From a checkpoint of a small mixture-of-experts model trained on Wikipedia.
Experts: 144 SwiGLU neurons an expert, 2 picks a token.
Below are experts of layer 10 (counted from 0) of a mixture-of-experts language model. Rows are named router (the router's row for the expert), gate (a neuron's input weights, with its number), up (a neuron's input weights, with its number) and show model dimensions 0-191. Each number is 200 + 20 x the weight over its row's rms, rounded and kept within 0 to 999.
After each expert's rows: "comes after" lists some tokens at least twice as common just before its tokens as in all text. This comes from a sample of Wikipedia text that the model never trained on. Tokens count by the router's weight.

# expert 20
router,213,217,233,183,191,183,241,176,237,173,202,233,205,194,214,212,196,217,209,168,179,189,201,220,178,201,217,196,235,194,191,200,207,199,191,219,195,205,208,186,171,234,209,221,189,202,173,196,191,186,206,212,196,189,199,187,213,171,159,176,212,193,218,206,203,187,177,238,192,193,208,250,207,216,200,181,156,185,203,205,187,159,202,214,174,173,189,184,196,202,169,196,198,175,159,185,189,241,185,217,210,207,234,183,215,216,216,180,191,202,208,198,240,211,187,251,185,213,188,234,202,211,220,186,197,235,219,207,206,178,198,240,179,203,213,235,187,235,220,161,201,217,222,184,194,219,226,225,199,243,217,181,160,171,209,222,215,187,195,166,187,196,243,184,203,192,184,197,224,197,205,209,233,228,182,204,189,188,189,230,209,199,204,200,189,186,200,212,227,174,185,223
gate1,181,195,212,201,234,180,205,212,207,211,222,165,202,239,189,184,216,216,195,189,200,222,227,234,198,220,198,185,199,190,242,179,214,169,166,193,154,211,199,165,181,221,183,197,214,195,186,190,190,193,158,195,205,200,212,216,199,224,228,198,196,200,211,223,200,239,207,186,196,219,159,211,228,211,166,194,204,173,232,202,180,172,228,223,201,189,168,183,239,234,207,194,185,173,190,192,193,214,202,181,200,169,246,185,211,200,218,183,234,186,210,227,188,185,207,246,200,187,183,194,173,187,216,218,199,184,198,160,199,192,187,220,190,231,223,228,240,196,204,221,180,187,233,188,213,207,245,181,222,195,205,201,212,194,179,199,227,193,189,206,146,186,172,220,229,185,192,235,207,192,198,186,217,235,211,204,207,196,187,188,206,188,212,192,193,168,178,198,194,177,219,225
up1,160,193,231,213,178,219,196,216,186,166,162,226,209,169,215,196,211,206,203,212,201,189,179,202,178,214,200,188,175,206,166,215,208,197,226,206,198,199,173,204,200,223,188,194,207,199,217,206,203,186,216,179,179,217,210,191,211,151,192,199,191,208,166,162,193,208,186,207,178,187,198,193,176,196,237,188,226,223,190,219,225,225,148,189,234,203,230,241,178,163,173,189,195,214,184,227,206,186,214,226,197,223,179,205,191,213,235,201,180,214,237,212,239,190,201,173,241,203,215,198,205,217,181,207,195,235,215,216,188,193,195,188,242,173,209,169,173,233,199,196,228,214,200,219,208,178,193,263,181,189,196,189,188,229,221,197,209,192,189,192,185,239,210,208,170,219,222,186,198,197,210,203,186,183,188,188,213,193,200,213,182,224,195,215,209,251,188,187,225,202,219,163
comes after: " |", " ", ".", "|", "%", " as"

# expert 2
router,213,206,240,193,194,182,212,192,210,164,175,205,231,185,200,214,199,244,234,204,204,149,215,186,187,180,186,190,191,240,191,163,200,215,208,210,196,216,207,176,190,181,191,212,175,214,192,199,199,216,157,255,204,183,211,192,190,176,165,168,232,182,182,205,199,191,182,229,180,214,217,226,221,199,187,204,203,209,193,211,194,173,200,206,196,181,230,230,209,173,195,218,180,164,187,185,235,218,235,176,175,219,217,201,209,172,229,170,206,199,214,164,235,222,190,235,212,215,209,192,234,204,222,189,206,200,187,199,206,235,206,236,180,200,209,192,199,223,185,205,149,208,202,201,193,209,202,192,188,215,213,198,176,204,209,168,240,186,173,191,188,185,218,211,202,241,163,234,189,211,207,189,214,203,167,213,182,187,196,185,184,201,186,192,186,179,224,239,199,199,172,211
gate1,234,207,209,183,185,194,221,225,211,186,175,192,206,175,222,210,217,168,221,209,216,165,219,178,180,214,165,202,168,190,166,217,186,207,194,201,177,192,170,198,213,208,202,159,195,185,178,161,187,186,216,203,211,193,187,165,184,204,177,217,234,192,211,200,219,191,211,226,162,226,216,206,206,194,198,200,225,210,164,196,243,214,201,171,201,170,188,201,210,163,166,194,209,200,213,209,171,208,190,190,177,174,200,200,198,193,219,181,182,198,181,178,186,183,196,180,189,199,175,217,200,218,197,189,187,176,196,276,150,176,192,230,198,207,207,194,203,229,204,184,214,172,173,244,183,198,224,221,198,198,200,215,221,199,201,191,223,226,236,213,211,163,204,197,207,168,227,164,165,193,201,212,218,194,211,217,237,194,170,227,207,206,216,188,190,179,190,194,205,158,200,192
up1,157,196,225,231,237,215,164,182,178,229,203,188,210,244,212,204,192,234,178,239,220,224,188,188,199,178,212,192,213,224,233,171,204,207,227,167,197,206,171,225,206,175,185,212,197,230,229,187,212,184,176,174,198,205,169,222,204,213,217,185,151,212,181,206,220,194,235,179,210,201,194,214,198,215,205,203,189,212,197,209,157,181,178,198,198,223,199,177,211,224,231,202,203,199,194,212,231,167,212,206,227,231,212,188,218,187,179,220,195,214,215,227,189,212,222,197,198,176,217,195,213,204,217,181,191,212,221,168,206,203,197,174,163,206,182,238,214,193,208,217,189,227,178,202,213,171,195,222,189,187,204,187,211,209,234,231,180,156,204,213,212,221,197,182,198,220,150,201,250,229,185,225,205,212,186,195,192,196,211,209,196,198,220,198,222,233,201,219,158,222,197,189
comes after: "1", "9", "0", "8", "2", "7"

# expert 12
router,192,194,226,212,216,166,245,232,236,169,167,239,218,191,214,237,186,220,222,173,160,201,219,190,188,202,213,161,220,214,197,171,199,173,200,220,205,228,232,195,202,200,216,210,182,182,188,165,194,218,181,193,200,197,209,177,178,167,173,169,229,187,189,196,223,201,190,173,178,219,224,225,220,227,190,194,197,183,209,217,195,222,209,203,177,184,195,227,203,175,198,222,202,181,193,197,209,231,225,194,189,186,210,194,194,177,191,190,177,195,198,181,196,207,209,228,203,194,213,181,209,224,207,221,176,225,227,211,196,185,225,233,178,206,188,208,176,213,207,171,209,214,178,199,186,211,257,187,197,256,225,201,208,192,176,208,233,191,181,205,170,202,176,175,150,231,228,232,231,201,218,208,209,209,194,224,223,205,171,191,165,205,178,225,196,200,213,216,201,196,185,200
gate0,202,176,182,195,174,202,209,171,187,183,194,182,230,177,173,206,198,188,203,195,226,169,217,181,217,188,218,187,181,165,208,174,202,201,161,188,203,185,197,170,220,195,199,179,193,173,152,226,219,188,182,178,200,179,212,192,192,218,206,218,200,185,170,178,161,245,224,217,203,191,230,150,181,234,166,218,183,209,188,197,202,191,205,212,206,218,201,199,170,190,185,172,228,193,188,224,231,191,174,218,177,201,188,173,252,208,214,183,207,221,199,194,219,215,187,207,202,190,228,164,220,181,187,189,204,228,169,195,207,208,225,214,188,219,174,222,189,214,217,218,166,223,183,204,185,183,189,190,200,197,206,207,191,218,171,191,236,222,198,210,205,153,189,212,185,172,220,188,189,176,186,245,186,221,173,193,217,175,203,211,141,211,205,220,191,165,190,207,209,193,183,224
up0,198,202,187,165,202,173,208,234,216,151,198,184,230,233,198,189,186,202,233,202,188,163,206,231,162,184,195,143,182,198,231,175,188,208,196,195,178,204,217,181,160,168,203,201,209,188,204,207,215,184,195,225,220,215,189,191,200,198,224,216,201,206,194,185,208,196,238,231,214,219,164,189,217,202,219,208,173,175,192,204,230,178,182,202,216,186,187,185,201,183,170,231,195,227,196,195,190,209,199,212,205,210,217,220,236,181,192,178,209,199,163,170,202,194,202,206,185,197,166,164,168,191,187,214,215,206,162,218,210,166,211,182,166,170,214,194,221,224,221,208,180,185,207,180,209,207,185,182,202,251,172,184,210,202,213,189,212,210,181,212,176,169,235,207,208,195,180,203,205,202,199,236,188,222,189,195,209,208,228,175,192,172,248,210,214,201,230,186,172,188,224,237
comes after: " |", "|", ",", ";", " in", " the"

# expert 25
router,215,222,199,217,200,195,248,198,230,158,211,234,212,202,209,206,199,231,202,172,181,159,209,191,206,210,207,176,232,201,186,184,185,216,209,183,189,170,221,218,219,201,197,220,193,183,193,187,209,204,193,206,182,186,240,181,183,143,187,189,216,197,196,246,236,213,199,209,183,229,242,237,224,188,194,202,175,187,226,208,199,178,227,186,175,177,219,218,218,186,212,237,205,186,200,205,221,208,209,182,226,202,232,215,198,205,189,167,198,158,205,177,188,206,214,229,179,203,187,176,203,208,196,196,180,206,209,203,188,201,207,223,190,221,226,205,178,227,229,195,168,225,205,181,182,242,236,195,228,179,206,210,183,196,207,198,222,170,177,199,186,254,203,182,182,190,154,251,226,189,202,229,213,183,183,218,205,179,189,196,185,220,185,210,200,202,221,225,210,201,198,197
gate0,197,222,219,225,177,179,173,210,209,185,212,211,237,189,206,225,195,233,184,218,229,179,227,187,214,226,198,201,202,192,148,232,198,197,181,205,194,179,189,205,176,204,211,202,201,214,194,222,181,238,191,212,199,209,199,193,206,205,219,181,223,225,193,197,217,204,185,223,204,251,204,206,197,172,206,180,168,212,229,232,214,204,184,212,193,206,184,180,206,206,165,208,219,206,219,181,187,184,187,199,213,211,221,259,231,217,190,173,238,248,206,175,197,233,218,222,211,216,225,205,184,146,220,180,174,212,226,220,216,206,219,194,199,203,195,197,198,187,192,184,207,189,180,237,219,166,210,209,184,182,214,210,186,214,211,203,172,154,218,248,197,199,218,185,206,185,246,198,197,201,241,184,205,205,186,220,237,167,165,189,185,198,203,192,193,187,226,194,216,222,224,195
up0,166,181,207,201,187,220,204,206,209,212,202,198,203,226,210,247,203,201,163,224,251,191,237,181,153,199,213,201,194,179,202,168,175,214,219,198,176,187,191,197,238,187,223,184,208,235,197,208,181,249,189,189,240,226,203,185,210,210,248,230,192,221,193,192,218,209,180,189,222,189,203,205,196,207,204,217,200,214,199,206,203,196,236,219,214,194,174,215,219,223,257,203,191,192,218,178,192,211,181,170,213,195,240,201,222,200,200,204,265,216,182,201,193,243,192,189,213,206,204,167,207,188,177,198,187,228,191,187,225,171,189,205,209,221,167,209,207,207,227,207,199,205,192,237,201,230,166,175,202,190,171,201,213,200,210,194,214,190,197,189,208,200,218,184,177,222,234,226,207,192,222,201,201,231,179,211,216,169,211,217,230,204,216,203,160,206,211,242,198,193,210,196
comes after: "\n", " ", ")", "0", "%", "3"

# expert 1
router,194,202,233,184,184,203,239,211,214,206,148,228,204,225,221,220,200,215,211,158,181,188,213,205,191,188,236,190,191,200,163,192,187,222,195,202,214,221,201,196,204,229,216,220,222,196,215,173,188,208,186,188,197,206,205,210,203,184,175,176,256,179,184,203,200,189,208,213,197,182,227,233,225,204,174,172,192,176,221,180,164,196,188,199,183,183,208,215,187,183,164,196,179,195,195,194,210,245,202,197,192,155,215,218,204,201,235,181,205,158,208,163,222,236,191,223,186,213,206,194,205,198,199,218,185,220,246,209,204,189,198,202,206,210,220,215,196,174,194,195,173,205,231,196,182,199,213,197,175,199,205,201,202,206,214,190,212,130,183,172,194,234,232,210,179,211,178,261,205,214,207,179,220,235,193,233,235,200,192,230,186,210,213,200,178,194,214,199,205,199,187,228
gate2,243,214,206,171,183,195,176,157,183,221,173,205,180,203,208,205,215,224,197,156,216,218,198,209,183,224,230,195,200,216,199,225,210,182,203,207,193,193,208,185,218,207,182,188,215,200,172,231,155,198,190,221,219,234,190,196,188,214,201,159,175,225,224,199,214,174,210,199,151,180,206,245,210,219,201,216,155,231,201,175,195,171,164,222,206,166,199,171,217,207,202,198,175,218,210,183,196,180,182,186,175,203,217,220,217,170,203,224,199,213,166,180,199,167,213,203,205,257,184,204,215,222,191,213,219,221,188,211,184,204,195,196,202,195,221,170,188,202,226,179,165,174,206,211,195,214,207,241,163,191,240,196,192,217,196,226,191,184,242,216,208,208,188,199,191,223,204,174,208,222,200,178,173,200,194,211,232,226,189,193,204,212,167,209,197,169,213,208,217,193,199,182
up2,174,205,164,216,183,190,185,202,197,173,195,208,231,210,211,224,173,200,206,262,184,194,204,186,189,225,182,186,212,205,197,199,182,237,187,196,154,181,195,197,205,183,209,171,195,199,224,184,191,197,184,217,188,218,179,184,198,198,225,226,207,200,210,238,159,204,172,197,180,198,202,179,244,172,267,197,252,192,177,200,195,195,223,179,207,228,208,212,202,205,200,194,197,215,190,220,209,220,189,211,219,224,186,187,183,210,198,217,193,180,233,248,197,146,202,202,203,183,190,214,198,189,216,181,182,186,208,206,210,189,195,226,197,243,190,213,179,189,174,208,204,235,180,197,210,197,195,163,194,185,158,228,247,197,205,135,185,184,160,224,199,196,174,212,197,199,208,191,196,200,211,173,187,217,192,218,188,192,219,204,201,212,173,201,166,194,203,188,202,198,214,214
comes after: " |", ")", "3", ".", "7", "5"

# expert 21
router,226,224,223,207,202,172,270,201,213,186,180,223,216,208,210,232,200,213,204,168,155,181,212,207,194,216,220,201,205,224,216,175,196,223,204,225,177,234,210,209,185,189,226,206,188,196,165,184,196,200,180,242,214,212,204,163,192,167,179,196,206,190,200,220,203,189,197,217,158,229,221,195,226,196,207,159,209,190,199,206,190,163,185,182,183,176,232,241,207,184,180,226,187,210,170,203,198,222,210,165,205,187,234,183,233,170,196,171,169,201,232,184,235,198,205,205,219,218,182,190,236,232,211,206,191,215,195,216,198,203,200,204,195,245,227,231,193,195,186,187,162,218,203,189,201,211,201,190,189,222,193,182,188,178,205,213,205,179,170,184,177,196,206,217,190,251,189,208,222,199,193,174,200,201,199,182,214,158,204,216,182,202,186,204,228,193,208,195,193,171,174,206
gate0,195,195,189,197,188,235,243,191,212,196,178,183,191,208,237,203,181,175,204,198,181,201,191,223,200,236,177,175,227,196,213,216,194,199,174,167,214,183,170,217,220,147,213,181,211,194,184,175,197,209,176,184,209,206,212,218,214,189,190,207,215,209,183,198,235,187,202,215,197,207,219,230,171,166,207,203,238,214,216,227,208,202,189,189,220,164,162,163,214,189,208,222,192,235,229,232,189,224,222,194,208,190,239,182,193,176,189,184,212,174,203,207,210,181,191,196,193,186,135,227,201,202,205,197,177,168,206,211,194,218,211,202,195,175,190,221,213,223,206,198,200,238,214,218,181,198,219,202,185,200,214,202,178,204,192,231,181,219,185,197,211,235,207,220,201,227,202,214,200,187,206,196,228,132,148,193,224,215,192,242,221,193,181,176,195,205,195,210,157,192,203,202
up0,205,196,187,211,185,244,232,189,164,182,221,217,193,193,185,164,199,187,208,185,175,196,202,199,196,193,224,195,204,170,183,200,164,187,185,182,194,183,218,214,220,217,201,183,195,201,243,176,185,193,174,202,187,196,182,188,181,195,199,194,174,225,210,192,200,171,229,183,194,210,198,202,188,169,164,188,232,215,210,223,221,198,203,213,250,229,219,166,184,206,206,208,200,223,223,234,183,211,199,178,202,187,238,187,212,165,202,206,200,182,220,207,214,189,233,209,184,189,206,234,210,208,176,216,156,217,190,200,192,151,172,201,222,181,202,178,198,188,204,182,177,203,198,204,150,210,240,208,215,230,196,157,188,206,213,237,207,171,208,253,199,201,249,220,214,178,236,213,199,192,165,215,210,219,182,203,186,230,188,190,222,202,159,204,186,190,186,207,210,193,212,225
comes after: " of", " in", " the", " for", " a", " on"

# expert 5
router,181,210,220,239,224,175,239,162,205,176,202,196,223,195,205,231,180,201,217,207,185,157,203,222,213,216,221,201,217,199,162,183,221,214,193,206,183,230,198,201,214,197,229,209,178,215,188,205,204,225,163,198,224,203,241,174,187,189,166,177,237,198,177,208,198,170,192,199,196,191,217,226,195,194,198,220,174,173,237,215,168,195,192,188,184,200,227,213,199,159,199,237,213,170,137,207,208,229,212,183,180,175,195,185,185,177,196,200,165,181,217,191,197,224,204,192,219,184,187,185,202,200,206,250,187,214,209,189,181,221,218,218,183,196,217,181,172,198,200,180,198,205,207,178,160,199,209,209,213,219,213,211,210,190,226,217,203,205,190,182,175,193,216,199,158,207,197,219,224,203,211,175,206,200,210,218,182,198,200,239,182,205,176,198,174,161,255,218,188,207,182,228
gate2,222,211,229,166,193,218,198,224,200,234,245,198,202,204,228,174,214,222,191,188,200,174,203,201,208,166,172,228,197,208,189,219,208,206,222,229,220,200,184,221,212,213,242,215,172,184,165,200,198,167,213,186,214,178,197,199,185,228,208,188,194,194,180,197,178,205,181,219,194,206,238,222,226,190,179,224,225,173,251,230,177,188,216,184,250,209,205,189,218,184,175,214,216,180,190,162,171,196,242,181,189,218,190,170,214,200,188,201,189,188,238,205,190,182,202,180,233,210,161,219,230,210,195,204,222,160,216,217,209,225,204,186,200,214,209,214,173,224,180,170,195,204,204,232,234,196,224,201,198,230,205,203,190,198,197,206,200,232,190,193,225,202,180,226,218,207,187,187,217,219,217,179,195,216,174,177,207,184,163,202,207,215,200,201,200,243,201,178,228,232,172,213
up2,194,216,181,193,220,229,230,224,205,163,207,213,193,178,201,240,228,182,194,176,218,198,182,205,184,210,192,205,185,186,210,194,205,192,213,207,190,190,193,191,198,235,192,193,232,217,183,182,229,232,197,209,201,209,197,179,213,219,159,188,207,194,226,192,205,172,210,211,202,162,169,157,201,208,174,199,201,185,162,213,248,226,237,235,192,199,208,220,188,205,225,192,195,189,220,182,188,148,166,165,196,213,182,195,192,233,175,187,211,202,216,193,206,210,194,177,216,194,220,182,204,200,258,227,150,212,164,202,233,207,197,197,175,195,197,198,176,176,204,180,190,178,186,207,181,188,208,172,181,215,186,188,225,194,178,157,220,206,211,175,175,188,231,220,189,184,201,214,194,204,192,204,221,224,154,203,193,212,221,185,177,191,219,201,145,172,218,192,193,181,198,183
comes after: "\n", ".", "==", " =", " ==", "==="

# expert 23
router,225,194,197,227,144,161,216,211,217,174,187,235,197,221,212,206,186,190,217,187,194,191,216,165,181,189,224,184,210,210,215,167,219,220,196,213,189,213,202,203,216,204,200,223,189,200,194,166,194,202,183,224,215,207,209,184,185,205,166,207,214,175,192,223,213,181,177,221,192,197,233,185,198,209,166,180,178,202,210,210,172,185,215,196,175,179,219,242,166,156,201,204,165,194,193,206,234,216,246,221,217,177,214,216,198,200,232,169,207,176,233,197,221,203,191,228,171,192,200,168,215,199,229,241,178,208,195,204,190,216,222,221,180,228,198,202,190,209,208,171,167,210,194,189,179,198,220,227,197,210,221,166,181,179,234,191,215,166,200,185,210,240,238,179,176,211,181,246,216,225,221,188,203,200,186,221,218,178,171,225,206,204,185,201,199,174,217,191,195,197,180,213
gate0,217,206,197,128,169,217,204,200,226,252,182,175,214,218,188,192,193,187,189,215,201,239,198,201,204,149,183,221,193,219,217,202,226,166,207,211,169,184,218,185,218,195,193,231,239,215,219,206,215,209,224,187,164,213,226,212,193,209,206,210,226,213,208,178,190,213,214,226,162,207,179,190,215,172,195,189,176,166,196,212,223,193,195,201,184,200,212,194,168,210,212,203,191,228,209,226,193,173,199,171,218,165,211,214,189,182,232,215,199,203,204,215,173,196,201,239,180,231,227,224,183,227,175,254,172,203,207,212,207,223,195,190,212,212,225,194,202,186,188,175,195,190,201,209,210,211,186,190,203,225,157,180,171,215,212,210,209,200,180,190,206,191,182,145,175,192,221,179,229,206,188,220,171,201,244,184,186,179,218,208,204,207,213,179,180,193,188,195,210,213,211,207
up0,179,174,179,183,218,167,210,222,191,193,204,206,202,199,226,218,155,169,189,168,210,229,224,208,209,211,202,227,204,177,224,239,200,182,207,143,194,223,165,206,202,192,213,215,229,203,196,206,210,203,193,166,245,184,213,190,192,176,180,199,196,212,167,203,176,195,181,197,211,184,200,235,166,181,215,188,189,200,214,208,207,218,190,215,192,202,232,178,222,189,204,153,182,191,189,217,210,182,191,193,194,194,208,173,231,204,206,215,210,198,200,217,202,210,191,193,160,189,168,186,225,185,204,216,216,181,143,215,189,235,180,202,161,218,177,211,205,206,208,194,193,196,163,223,172,166,196,187,197,173,201,188,245,194,165,203,166,167,203,225,226,219,179,224,221,187,218,190,200,191,197,186,199,204,200,173,217,149,197,165,191,214,203,192,180,218,179,209,201,235,224,212
comes after: "\n", " of", " by", " to", " at", " with"

# expert 22
router,201,193,201,220,196,193,212,208,197,196,185,245,239,192,228,217,188,217,222,190,202,174,203,190,203,193,209,159,219,237,188,190,243,210,202,194,161,210,198,168,224,175,182,245,176,216,182,180,160,212,179,223,190,218,209,167,221,208,174,223,215,189,136,219,205,218,173,216,198,231,210,221,213,222,202,162,190,184,204,209,175,186,178,197,168,197,186,219,177,171,188,231,177,196,192,197,211,204,206,197,213,190,175,223,204,199,220,201,180,183,206,181,225,215,199,216,192,210,177,209,217,199,189,205,178,217,239,216,175,217,174,231,198,223,199,212,202,189,221,180,202,241,197,183,179,209,202,201,196,181,230,186,217,184,200,184,190,193,190,172,163,202,218,206,227,236,218,242,221,212,227,169,223,237,217,212,200,214,193,234,196,212,182,201,178,189,240,192,200,176,213,188
gate2,196,215,170,246,220,208,223,200,194,211,192,210,207,194,233,229,192,181,227,185,211,215,193,187,202,206,183,194,189,219,180,180,244,205,201,178,196,210,187,184,178,176,181,187,195,243,190,192,207,185,193,243,151,185,196,217,222,191,166,198,183,199,217,186,187,211,188,205,221,216,161,196,167,216,188,237,192,192,188,225,238,209,190,209,201,207,230,193,193,187,198,230,221,171,180,232,193,196,188,220,182,207,195,180,173,156,191,165,220,173,199,196,193,208,204,192,180,215,183,203,191,189,184,227,229,178,223,214,184,193,212,202,185,184,210,213,210,193,206,196,187,230,165,185,185,226,178,192,217,189,182,210,183,232,169,159,217,221,232,176,193,223,207,171,215,204,207,211,266,175,153,168,185,198,200,194,226,183,195,201,234,215,173,209,178,210,214,212,196,169,178,200
up2,231,219,225,202,202,202,216,209,215,207,204,180,147,178,206,238,203,176,210,195,185,185,193,143,198,185,167,169,177,198,182,210,193,211,184,168,181,231,177,225,180,187,181,234,222,220,213,172,223,190,190,162,201,174,181,163,196,190,162,198,182,193,200,217,185,186,185,191,190,191,192,184,202,209,203,194,189,165,251,229,209,188,212,191,193,223,159,194,167,174,215,159,196,202,189,183,201,226,201,220,215,186,181,213,216,191,215,194,213,203,200,183,190,213,165,163,205,191,226,195,208,194,172,206,203,213,183,211,219,181,209,202,245,237,192,186,185,190,179,218,182,229,206,207,161,185,194,196,179,176,188,209,161,223,229,200,180,189,179,171,195,189,229,187,196,203,251,192,190,221,211,199,213,223,188,221,179,189,207,225,229,230,198,179,182,192,200,177,174,194,212,208
comes after: "\n", " \"", " re", "See", " co", " served"

# expert 17
router,160,221,186,216,209,187,241,193,216,218,162,227,222,201,216,215,167,210,219,191,169,200,181,214,193,193,226,167,218,215,193,190,218,219,180,232,199,223,233,207,189,173,225,225,191,230,206,187,178,202,182,205,164,174,208,184,212,177,182,219,217,196,202,218,217,185,210,209,193,208,216,251,200,194,214,173,197,208,212,193,187,218,243,193,175,172,183,266,198,208,175,205,206,212,184,196,234,232,217,201,187,164,218,176,183,178,213,201,168,160,193,187,250,181,204,221,207,164,186,198,189,186,215,220,194,211,235,195,188,217,201,190,195,220,210,232,189,206,200,193,174,214,205,183,199,198,225,217,197,218,201,182,160,178,213,212,231,177,185,193,211,222,192,184,199,204,163,229,211,224,204,161,220,201,187,210,217,206,199,210,175,202,191,192,231,173,206,195,185,168,169,206
gate1,174,207,180,223,194,195,202,176,222,197,201,192,143,181,219,208,172,201,183,189,179,207,195,200,216,228,171,195,201,224,211,229,184,200,191,197,212,205,214,219,222,182,173,204,195,199,204,197,195,220,184,221,204,239,172,185,206,173,179,188,217,245,161,173,203,225,158,214,190,244,224,209,239,181,193,202,223,168,183,198,205,183,193,215,182,200,219,209,197,214,148,191,206,179,204,232,165,214,205,166,217,209,226,176,227,163,211,163,226,217,209,187,182,210,207,216,206,186,157,211,180,186,215,178,213,209,225,198,208,213,196,212,172,208,220,219,211,210,212,228,192,189,173,227,225,187,226,162,175,204,170,199,193,198,200,219,195,206,202,209,210,177,179,184,193,199,228,198,219,182,183,181,196,229,216,226,193,217,187,187,186,193,198,200,233,170,227,248,201,156,197,211
up1,232,192,202,185,193,205,180,188,210,174,243,196,236,214,195,171,185,194,222,224,237,202,209,194,202,202,224,196,185,206,205,206,197,161,161,201,207,196,158,192,215,215,234,173,183,233,207,209,183,181,194,221,211,184,214,183,196,208,215,169,192,209,208,236,204,189,198,168,182,174,188,208,179,203,185,207,200,184,171,177,207,195,158,223,160,200,195,207,234,214,215,206,183,153,196,179,176,210,194,228,196,245,195,192,233,215,221,172,211,186,192,173,217,151,199,199,179,200,203,152,175,211,182,187,217,183,229,232,251,212,182,203,188,190,236,198,221,211,216,213,225,199,212,186,200,208,209,174,201,198,189,195,229,204,191,169,182,192,208,184,161,224,226,205,195,220,161,217,206,236,184,210,178,180,197,216,189,216,200,189,235,177,193,182,201,203,187,164,199,218,220,204
comes after: " |", "|", " the", ":", " F", "==="

# expert 11
router,202,212,224,225,232,195,198,208,238,174,172,231,199,196,220,227,206,218,206,187,205,179,226,177,205,163,227,190,207,227,207,192,206,216,209,213,163,192,199,171,225,207,202,198,201,216,183,177,182,201,182,242,191,215,227,181,185,205,188,208,214,200,198,236,197,177,180,208,177,209,201,216,194,242,169,186,189,201,210,237,176,170,225,204,193,168,208,215,188,193,203,223,178,176,207,190,211,227,240,201,231,188,220,215,199,180,230,150,200,195,214,180,188,236,188,203,183,188,194,181,236,210,225,214,162,223,163,226,167,213,220,222,201,215,203,182,186,183,197,179,195,236,215,197,157,196,183,229,215,196,205,187,197,170,193,175,200,195,186,178,187,221,209,169,190,208,185,234,227,190,214,195,216,201,159,203,195,168,185,229,167,199,181,219,193,180,221,235,210,229,183,208
gate0,172,219,236,226,204,221,194,170,201,188,192,241,191,185,241,226,196,236,188,176,201,155,171,208,197,193,181,207,176,219,200,214,229,216,175,229,224,186,208,192,178,223,233,174,211,171,188,190,211,208,157,200,219,233,182,184,198,185,208,179,195,226,191,185,232,225,208,173,210,191,202,234,194,228,210,207,195,197,188,174,203,199,220,199,213,179,189,190,184,213,142,195,209,187,200,230,174,198,222,218,214,190,250,210,193,170,200,171,193,211,202,176,196,188,202,217,216,193,206,197,197,216,192,206,195,194,229,207,178,162,185,200,205,209,170,169,233,246,191,204,201,193,239,200,195,166,205,211,181,247,186,221,187,166,193,165,182,184,215,201,210,191,177,201,232,211,190,197,174,184,224,191,196,205,199,189,209,182,190,199,213,177,250,201,196,184,165,176,213,199,222,193
up0,242,240,168,172,208,166,218,205,211,221,183,231,210,250,184,222,158,185,206,189,208,211,167,213,194,205,219,215,214,167,189,200,197,142,217,222,179,214,215,189,215,186,197,211,222,194,223,211,205,173,249,196,192,190,194,249,164,212,195,203,216,205,228,191,178,202,194,195,228,216,216,197,193,193,175,196,202,178,187,198,178,193,219,183,193,174,200,198,183,201,215,180,185,178,176,171,217,170,184,172,185,195,214,196,179,212,169,270,194,208,212,197,196,218,204,202,210,200,196,191,192,197,193,158,198,204,215,232,188,219,208,192,177,177,211,211,205,216,208,209,190,187,237,190,221,216,188,215,208,173,185,228,174,182,195,206,218,207,174,211,201,206,199,190,174,209,180,199,201,200,184,224,201,178,201,180,221,218,231,212,207,226,194,191,237,212,212,170,138,190,173,228
comes after: "s", ",", " such", "er", " well", "\""

# expert 7
router,227,201,217,212,215,205,218,194,240,200,194,220,200,192,217,218,186,215,253,184,187,175,212,200,180,171,213,192,198,173,203,181,200,221,185,184,189,200,219,182,170,201,209,218,192,198,171,187,189,209,167,188,197,226,210,199,200,183,140,206,213,184,202,189,208,176,173,206,203,222,232,222,205,206,204,197,198,209,199,197,173,183,194,194,192,193,191,218,218,178,174,222,201,132,203,198,211,219,197,199,229,186,217,190,216,161,214,153,201,171,206,182,193,229,225,222,188,164,140,148,206,220,222,199,187,216,243,208,202,210,210,205,189,213,206,192,199,221,180,194,189,203,204,203,210,204,210,189,190,211,257,203,185,176,179,189,231,182,204,184,196,213,241,247,210,206,184,195,241,201,206,191,208,165,163,207,216,198,212,229,202,194,171,202,207,213,223,233,192,201,170,203
gate1,233,176,213,213,222,226,218,207,211,209,221,214,189,181,202,219,177,220,196,194,157,179,176,174,233,231,228,173,182,190,214,227,185,200,196,178,206,203,195,222,179,202,173,216,185,206,198,166,221,248,210,163,195,206,179,193,207,217,167,167,183,198,206,199,168,198,224,232,190,185,195,208,181,225,165,199,206,191,169,202,193,224,206,220,204,179,205,205,199,157,166,225,148,175,191,189,204,212,195,217,198,210,219,191,233,193,202,208,211,222,181,193,206,199,209,213,190,202,172,183,180,183,246,199,219,208,227,190,182,204,181,180,220,195,207,158,191,223,173,200,208,196,225,230,229,250,214,209,193,213,190,186,227,211,230,215,195,196,188,205,207,225,218,228,206,189,218,222,211,191,172,234,221,226,210,212,182,191,227,209,196,173,218,190,208,183,204,236,169,194,152,218
up1,211,197,215,171,193,188,204,216,232,201,208,196,219,195,157,212,205,180,177,230,169,194,186,198,180,203,225,177,210,247,196,232,222,216,184,198,192,184,210,190,197,200,208,210,191,209,218,225,209,171,191,201,190,206,218,180,212,186,212,202,211,173,222,196,193,216,186,206,212,190,232,184,198,179,198,175,163,190,215,200,195,195,188,211,178,139,165,232,216,208,202,207,227,195,213,215,196,202,189,214,182,218,170,223,202,248,203,213,175,184,141,165,195,237,223,186,236,191,180,224,165,207,203,200,169,167,221,193,196,145,210,206,201,207,158,189,183,189,215,179,197,190,192,208,176,195,200,201,205,246,217,185,183,203,172,210,209,180,217,208,180,182,180,187,204,186,177,183,194,212,245,208,218,149,203,207,187,218,203,203,211,231,236,193,176,193,235,190,228,200,195,207
comes after: "-", "\n", "°", " University", " Location", " Coordinates"